Experts of a small language model.
Experts: 128 experts in each of 8 layers, a softmax router.
Training: a variant of SOAP for the experts, 3822 steps.
Below are experts of layer 11 (counted from 0) of a mixture-of-experts language model. Rows are named router (the router's row for the expert), up (a neuron's input weights, with its number), down (a neuron's output weights, with its number) and show model dimensions 0-191. Each number is 500 + 25 x the weight over its row's rms, rounded and kept within 0 to 999. Numbers have three digits each.
After each expert's rows: a language model's description of what the expert responds to; "raises" lists some tokens whose logits its average output raises strongly, later layers aside. This comes from a sample of Wikipedia text that the model never trained on.

# expert 12
router:483523484548532473510492493478525484531508485515523532502501462459506482579498471547516498449518548500493474477473483501530483502495545509486522509525522482483520468458509490502493480496489449516534513463500463440485532475459491461498503529513527504504527474480501499514516472490516499468535486503536483506492466487515514551525524511541487474483522497489512504512464495528459487508439553532536515503526520498508520515497517503508479473484500488470524517498508478537499495500477519521478499507481491518484500486457486487471514497503464501564462491532509465547487453467526503556
up10:469466509610508476529541485496477496474503497500540508501508482508495488514512493499499484497486531504500506500421505460510504525525530494484427465511470501518480553589503486507498482525550507490505502462500542497463468484504506480501522564471479499518535515482499472528495546465501465500480521521503454495508478554544455491538501523506506476532512487523512493463491507493474504499501515502529504513500512468507511468486494524494464489541499493510481470513505503468503494475511507487487526456509488517496499502498505487510500491509459501518542499521514501508502544467514528459
down10:484456516559535511529501523499508476502479544500519461539489504565538544519533489507476501532477525492516515530452484499500499490495510497423500544483482483447491499548473537478494494488523516515526485498493501491518509481501446527483480573512473501506500493503497588519491502418547468499490512525489502482533478509550512503478492508484512524509501506495475492514492490470491487508491523516499499459527504472494501479486455490431501498508500498462496476500518502503502494524498502504504514489518518526512510515433494537458513497483504522486473543538486497474497507490501497511
up11:493467464476500528518510483496512489526499523500538500547510470521464484533500497476552502478559536439513571500513529494505440523486521512521502528544483504539494472448486493494521501521500513500461512499467526523501494467494500527480491550530502574464507497460478491469484490502473492484484479499499515501497505516541499514488508482530545486515501492502499496458507515525501495553484460541499500506441501513535461468496504515534520500519498451499477499502470510498519461497476508482468498497490501584488470493495492474498446546484491498519500498514517484466533505510502499518
down11:519549503492503496495487499499441506490471498501498531514485498474519434483458501498496533477464481469535528513552488501519461496504507472525507501535460528514502493459487492488547499573502492438476494500492481520524489500416466494482501502487503520450524492486484520509440494496499480540548499486486514490489544506499503490534510499495517503482519478498508499496512479497395473516492504500528470500459503515491498502527523523521500463548531490510504496518494511507471497463522480497486494491510519528498506522476544486505514532461487483429501514501464499503501502497477480544
It responds to: Middle consonant-heavy pieces of rare names and technical words, such as Agam-emn-on, Av-ign-on, Trev-ely-an, Liriod-end-ron, -osaur.
raises: " and", "aine", "ane", "wick"

# expert 33
router:463488497507488526448530454519526450552505527485494499520476537460499536509470562493525494536527524476497461489467508498488531486515498533472538504517493496476489527481459520489486476447525506514487493572497475524492512480458488554490518489524463449476516459481524494513505500521483498500476473511501523464525519537538521521475493541519471477527546494477495493471510526500509519477456516490486512494502506526532462497471517472540477504490519502553483523502480508487489475516507509525532479479491505504512525461516495527487459516556548487466510501493478492467487485495517485465
up1:491525508558516502504499551544427504486467497523500500509548466506509459522500499499486523501497496458501496506504553495468499525516568561497511467474534515519507498478527516521495557509533488529499502496487475504518468479488487568577498512510520496521501548485504489495523511507529534524499495476481513526518518506461500515499521513502501478525470473495502534467509499484511499556456496499462520508499462535505471494532508503498457489486531499512497498486476476475507491507524469491491517502502492490432501530504545517455480554508542472491484501529495460487501544501494493488
down1:530508513498547507434508493496545490513507459487563477515530470502518500429530458474504493501460535495521476514459500505502491499484557538500495497517449490468494501449513488476518502426503490437483506500497489491499497495481494505493464511509500501505486487493492505503523539453491493419500502490511515466514489534489528491506512499486499450518490500525513505520501492527505514498472514516486489507498491567505500514506509489587446509480447509516519491513550500508478455498495494538491536484526526512500476499510515504500499486447513490495499495493522502521506492504482499437
up2:497465506493524521492471469496575516486447494484511484530501509497481515513542500487594514525503497503523501500499503476450492530494518508490466516468476513509500501480493475468526500497463489490521464509497484511608518498542477485495508445485534505477487478504510503502492448521479519517500507469486491507534497494508520453537481480477465509499505523466447514434483494501516520521493530510478488517509508497494492532556523462503504481508547520522505497495502473506499480500454534493497501501501500515566507496465481522479510491485464464531516535485508499464457508505493531485
down2:530502550498517498510503481464495517465501477414469501494484489502525500499506466508500505446502514502492455485477498493500495492500519515504506494484526485493492486529512432453472522482508508483452491461499487498494491500489501565553456516511495482501470496500509472493438498533503467535504481529474550490481566515536500533489539497558475510507500466474507490452495510515510488514501465463490503500542495516497502500502454500489498478436511499494500488540504502507470474539486497512444501513507517547477486485471549495497493535521445548528513515521521496500470497477500482485
It responds to: Column headers, infobox field names and section titles in structured articles, such as Date, Location, Preceded, See also, Label.
raises: " of", " in", " and", " at", " by", "/"

# expert 30
router:547441502537497515468520501501525498529536501530517491512457510474495519484527444477482513500480505505467455462457525536506532527489494513458517513541520470486481522482499494486542518467485502481532516540503456513503537446497469462511463522533534466514482498501519482524473475538517509490493521471516488489498432503499492548464479532544514480504503490484524517549516454499497478462544512478474492503474494463506494523513509497538492517539555477511488512487469474469494519501487504490483518462550492511515512504491506517507494510536485555453525503468524509497525486506511477496
up1:491494508522495496457481531483497508475485527497509484488482486514471481522507515487502545518504568508488473494482505519492500491525497492490416495536489537491492499498471509454547458494622514474423491510503524478509500474500469491507448526494502508515488505500530496492499498525495463525480532501551558467440476507498511511499483524459488500487495534498447516514490535476539481500498504517474506494499498494497502510521525485517520505505497524507478503493515501502500531500503486471498470497505521500502487470510507499494510497468382502500471515471507474487528492495495502494
down1:509468505511462513490507485519465503458472497520513456477527491478506494500504508524530547519452512486462533504535505521451520497462543492467475490466492462473462493497507490491491553499521515518474530504524481546527546519413492500483500512509502499501526498503502480547475518518502499476554515523504549490478512524583506545515488473507491449458499513496501517501500485522506538511492449502511500475516553492513541535511505508501495501490481480500494503504499445505484517492497500529499482493558511508509490486473499499499494487490465466499451499513481538484515501537501436527
up2:544487518543451518471475551473502491512525503511498471504458520514494506518496501528433439499497550481504502437499504507512466500439501540508512485484488487502500498511467503513500534528467555500500497503474498579491487473544525485488507524512491496531509491504499478501463516486531505494519423508524492499537516504507500502494468508529512461477480480400521509508526568501501503479484493547491503502493503500499502472510505494485531507472501495493475509538503494477487483482494479436483509481454518514489534496523491520522469500509505503517507494528511501550516483529485501485
down2:451499439476504477516493507574518500510516467493526493475502486506499520461469523590496508502495532532481502485500492518486524528514489499487508550464471507494523460506501527458465501485497537548506491489509484530494496461505512513503557501511490497500564482468508449523450495526472501481471494502496538479529537463509490454493500495489512548488499488482516509556505535505508483498494461480539507503517500536505498510510510436426502493499473488546494472512443519501492492502498523502562498549479491493511504508476496500472490499500511502510505494499493472481479499497500536516
It responds to: Values in taxonomy and infobox lists, like Order: Coleoptera, Caryophyllales, Class: Reptilia, and -idae, plus genre and music labels.
raises: " and", " to", " up", " or", " (", " on"

# expert 50
router:470481486462487538488527539480512495506514480503539514503486508520500519508459481527502507483524475461533509524552496455541534517484526512531490486504501479510472494486486476454452540471487510481468446510507523492505502475552488508541506507513512544533518514475506452501512515492471499452494508544547479497542472506530550526507502495464516502495516518518501478495481485518540504459470487524539473538502488484516489515514494469527526439473467470465513490467547467536527483491488511510481479475487490508512482445487498479478512505541518467481464538519526470488504484492443516502
up2:489514506474498494487526532471483508508482525486480498527486500526507537446567541524502495499500510514484513495523505506493447528493511518470493524537505483449496489460502520553500541509495495458496494494499502499511478464540498446472506538493521499503500479488499491497498533562497488496441530529500491473499485520534485491468549502479502525526485503481477474487501505522508487509528496550490513512492516474498503508486518503454489446507503511500586476520448492497458511454510536498485487611479495485503504494502493510506521510525489507516501562500504491492495519485513442488
down2:495491508527504490492484506533501475499497507528514479488422494485507547500502581560511427500494499528481506498518499480514446499490537512487508508504498486508483538517502466515474552536492480503500493498535519487540464493488498490494495549488501518513526501474495511516469486523488491455501480508498503527467497511537476501493485490511528533503496499498514518510504505514496484499495521503590516520507511466585532537498505516489533511437525480497496505544472501449449536474494501495491497547498505526515534502566490512461511469509454500480499480496485522509495529491497501523
up3:481498496509492506491485482502495515492485500499502498485540498474507495505501508491518478537527500511476503509505471501536493479497497549512484517498500497500529525531497498468465514412531497504498414538476487473510426497496465520550477518444514546504563498508439500502488448529529503532516498523504487484502526473476509512489465523461474521546474504532492532515507457531492479501499478472505529505505526491543495537488495489497498492501516512500503472500587496511473503499501497510518513497539502537507564471494496495498509507485481475547480507517508495544501497561540499493
down3:495513470464514461486492467498499444509517566496467528512467464513498499513499531494506504490524502470530523516492506492491523498490475509553470517499501497550498521509508466546512558500524515473554531507410545497498508507524500502484461527547455410513536521495506499498499495524497502487497494462514484493462498488504497521541486474503494483526514492494501506513498473506500497539500495470488488492516473479460502491483497520500465473533485518498498471506487496456546455492517512565473478500500504495473520473500500501540500499510499499470497451473513501561444506495508533495
It responds to: Short syllable pieces inside surnames in tables and credit lists, especially Slavic or Spanish, such as W-ors-ham, Must-ap-ić, G-ome-z.
raises: "p", "ens", "l", "in", "b", "ar"

# expert 39
router:475502506509506462475538515491510516504474469487540527495537486492512518488500490484480512450478516484467492528476505455494495506480544538506502463460500545459470470545520533482476495495534515476533502481520509482542524470474489454520523493524453511527510521463515494517517525511490522445518532497466491500480467474514517538515519510483473522495461513511513502523456514546491500475483497542579506492518493460494528473504479495536483476516497474460507504499500478518495513509492493497492514521504469560524493490476498493498538536472506491496454495508473473524567456458507533548
up2:467498505503524439500523524452495459486456490472515445452499507507492487521544505466523499490505510476474496529468501482497495522505516521494469471516502493540502502485517515500459502515472553480511501526491497477485534535497511500486484517514446492470495551531499483460531493492522506582489495488536475491540499499491490489499502500498492459521549512486450554474494485465477514490515516499605506480485467490470495544533501504507497503525499492510501508513488503502528500472491495489480500437505493495495497534505505472494479524447493520516500498562499490508506506496477447543
down2:414497515523463506500499498539491466527519523475514553525529541495553486501482465487464525497479493511494504484478497472490519501503507495503470509499495500497491483534501527474483477516499496464505504501476530468502500497502497494517543501496501502485497464502491522484508472463501438459490492502501491515538514497538525541484504499543519494513506506491500595490498445500425511468530499537558502489460510476470488448493486506539452499502544507476494485498498494486516515496506507490478544521503521482468538500478545487469493543486516473506507492545480500506460502479470445512
up3:475491524510504532503503518512488499530516497476487494497494500455503541505495494490558510470505501509498517474513523470494490504489502501461490481449496498527480517503501524484509548526528496545518509522461481499510504495499485514484562477521497519484486489463495459490530476542493503504537510518496474480515460498528483503503486457506508506544520521478395490516547500542416511504514485518489501498499496453488525480472493495510515499499480516499455481513484491517510481502503501522497504527457490400520445490519466579527491472487506503513521520510500515482549486514481517510
down3:475501454483483500473544507477495481502492486509524495501495499473439516496501519510521548442500501442498487498494484504519501500559543516538504503516546507494514467512499500503451484534490526481481472507533523514490565500491497472470496541506461497505560490487514495478463547500501462498503512492497494510460512494508516510497473445514499536516470468506536466505531493496544478470507528471490500497506508484442464480534447511505507544495539475496532511495512494483476491507507515520505523507517478492514479472514507487496463512483532411499521514526506500480485485493460556547
It responds to: Inner syllables of Indian, Middle Eastern, Turkish and similar names, such as ak in Sivakarthikeyan, ish, Khan, Raj.
raises: " and", "in", " B", "-", " L", "ar"

# expert 10
router:561528532477483510468488488479496540522528511478503525499500520494532521474508492516511512495506474538549485498499452529518464490495477513513509474484454499484486551527450521464522499475513490470504473484492496460543473555482491520510493489501499541440522492478498530514514528503480526496505520557490493486492466499495489444487482469464480496482471480493502509491530545549478513521520460486524530488507529534545458501465547513505504496501460525526539526501501474481464456504494492546500486527475529522465489504517496520506489481534556481485517479491475481475503470511474498550
up1:500519470519520514522513458451511502512502532499496472497471505539494492491497507501541492503511499501536477542500444447513460501487494513486474493500480448466506506499501502440502506506548500499509472491506458543529501545501514474484531498500515466461487498490470514504451493500500508485510486487496501514493464443484494473492442506538536485557506475542487486485524564465480525519546506536502496487551485505515492484518504520502506449473489496450490487512495500468501491461504545493495497470490496498516553511475502535479504491574468508500493463524545500500536507492452499528
down1:522463461504502507508501453482498546501483496500507483519501513502443481482495510500523450539494496477496460467523498505474494537496513554525499488544514541500514504500508432496526511489502501537491475514517504498499517495502498502500436493534520489512490555469477505454502500462471502489488502528528501495498497456499503515505496483465508515533498464503578441515500459503499491505505461512496495484490495488499501455484512532500504508512575479497515503464510488511506512502503483511467479484445455491493489462490546495503541556432521498474536498440548493531498471500500506496
up2:482505521494472501521500510540515471501506525518484491505522508485538495486488501508490474473538527490483512532479508503497515514504502512482502481509503482449466500510497520460447513499468498501504487460532516504507506533468502518524496496500458502517483492507461506497502583483500498487490561498466536496506503520545476504469526487482507511554558481509517498474513511540504497453497499526505506539544502500501453485509499501411505478464492542459485498545494484533502503487491492490494485504533481509541487514429542499541503455499519466533501500442514434499505499537490455494
down2:483500496489448510467507500550518513557489499498499493490469511504526515445512509495509516526501500500499448520510500518483523524497518523521497483537486423498478511549466493490498511480490446545476498458463519500480500502500494498537452501449486525528490493480517501494479513489530514509475501536499499485476510472492521504499486549482497502478524508451551498501499458511464491507476501584476492423502480536482501487475521498472493516509488491537540511492515510510533462494437496529480471483514538548484483479500496496490500515479451528501493515468549490499518498537473521493
It responds to: Official titles and ranks before names or in biographies, such as President, Minister, General, Governor, Sir, professor, plus some team-name pieces.
raises: " of", ",", "-", " and"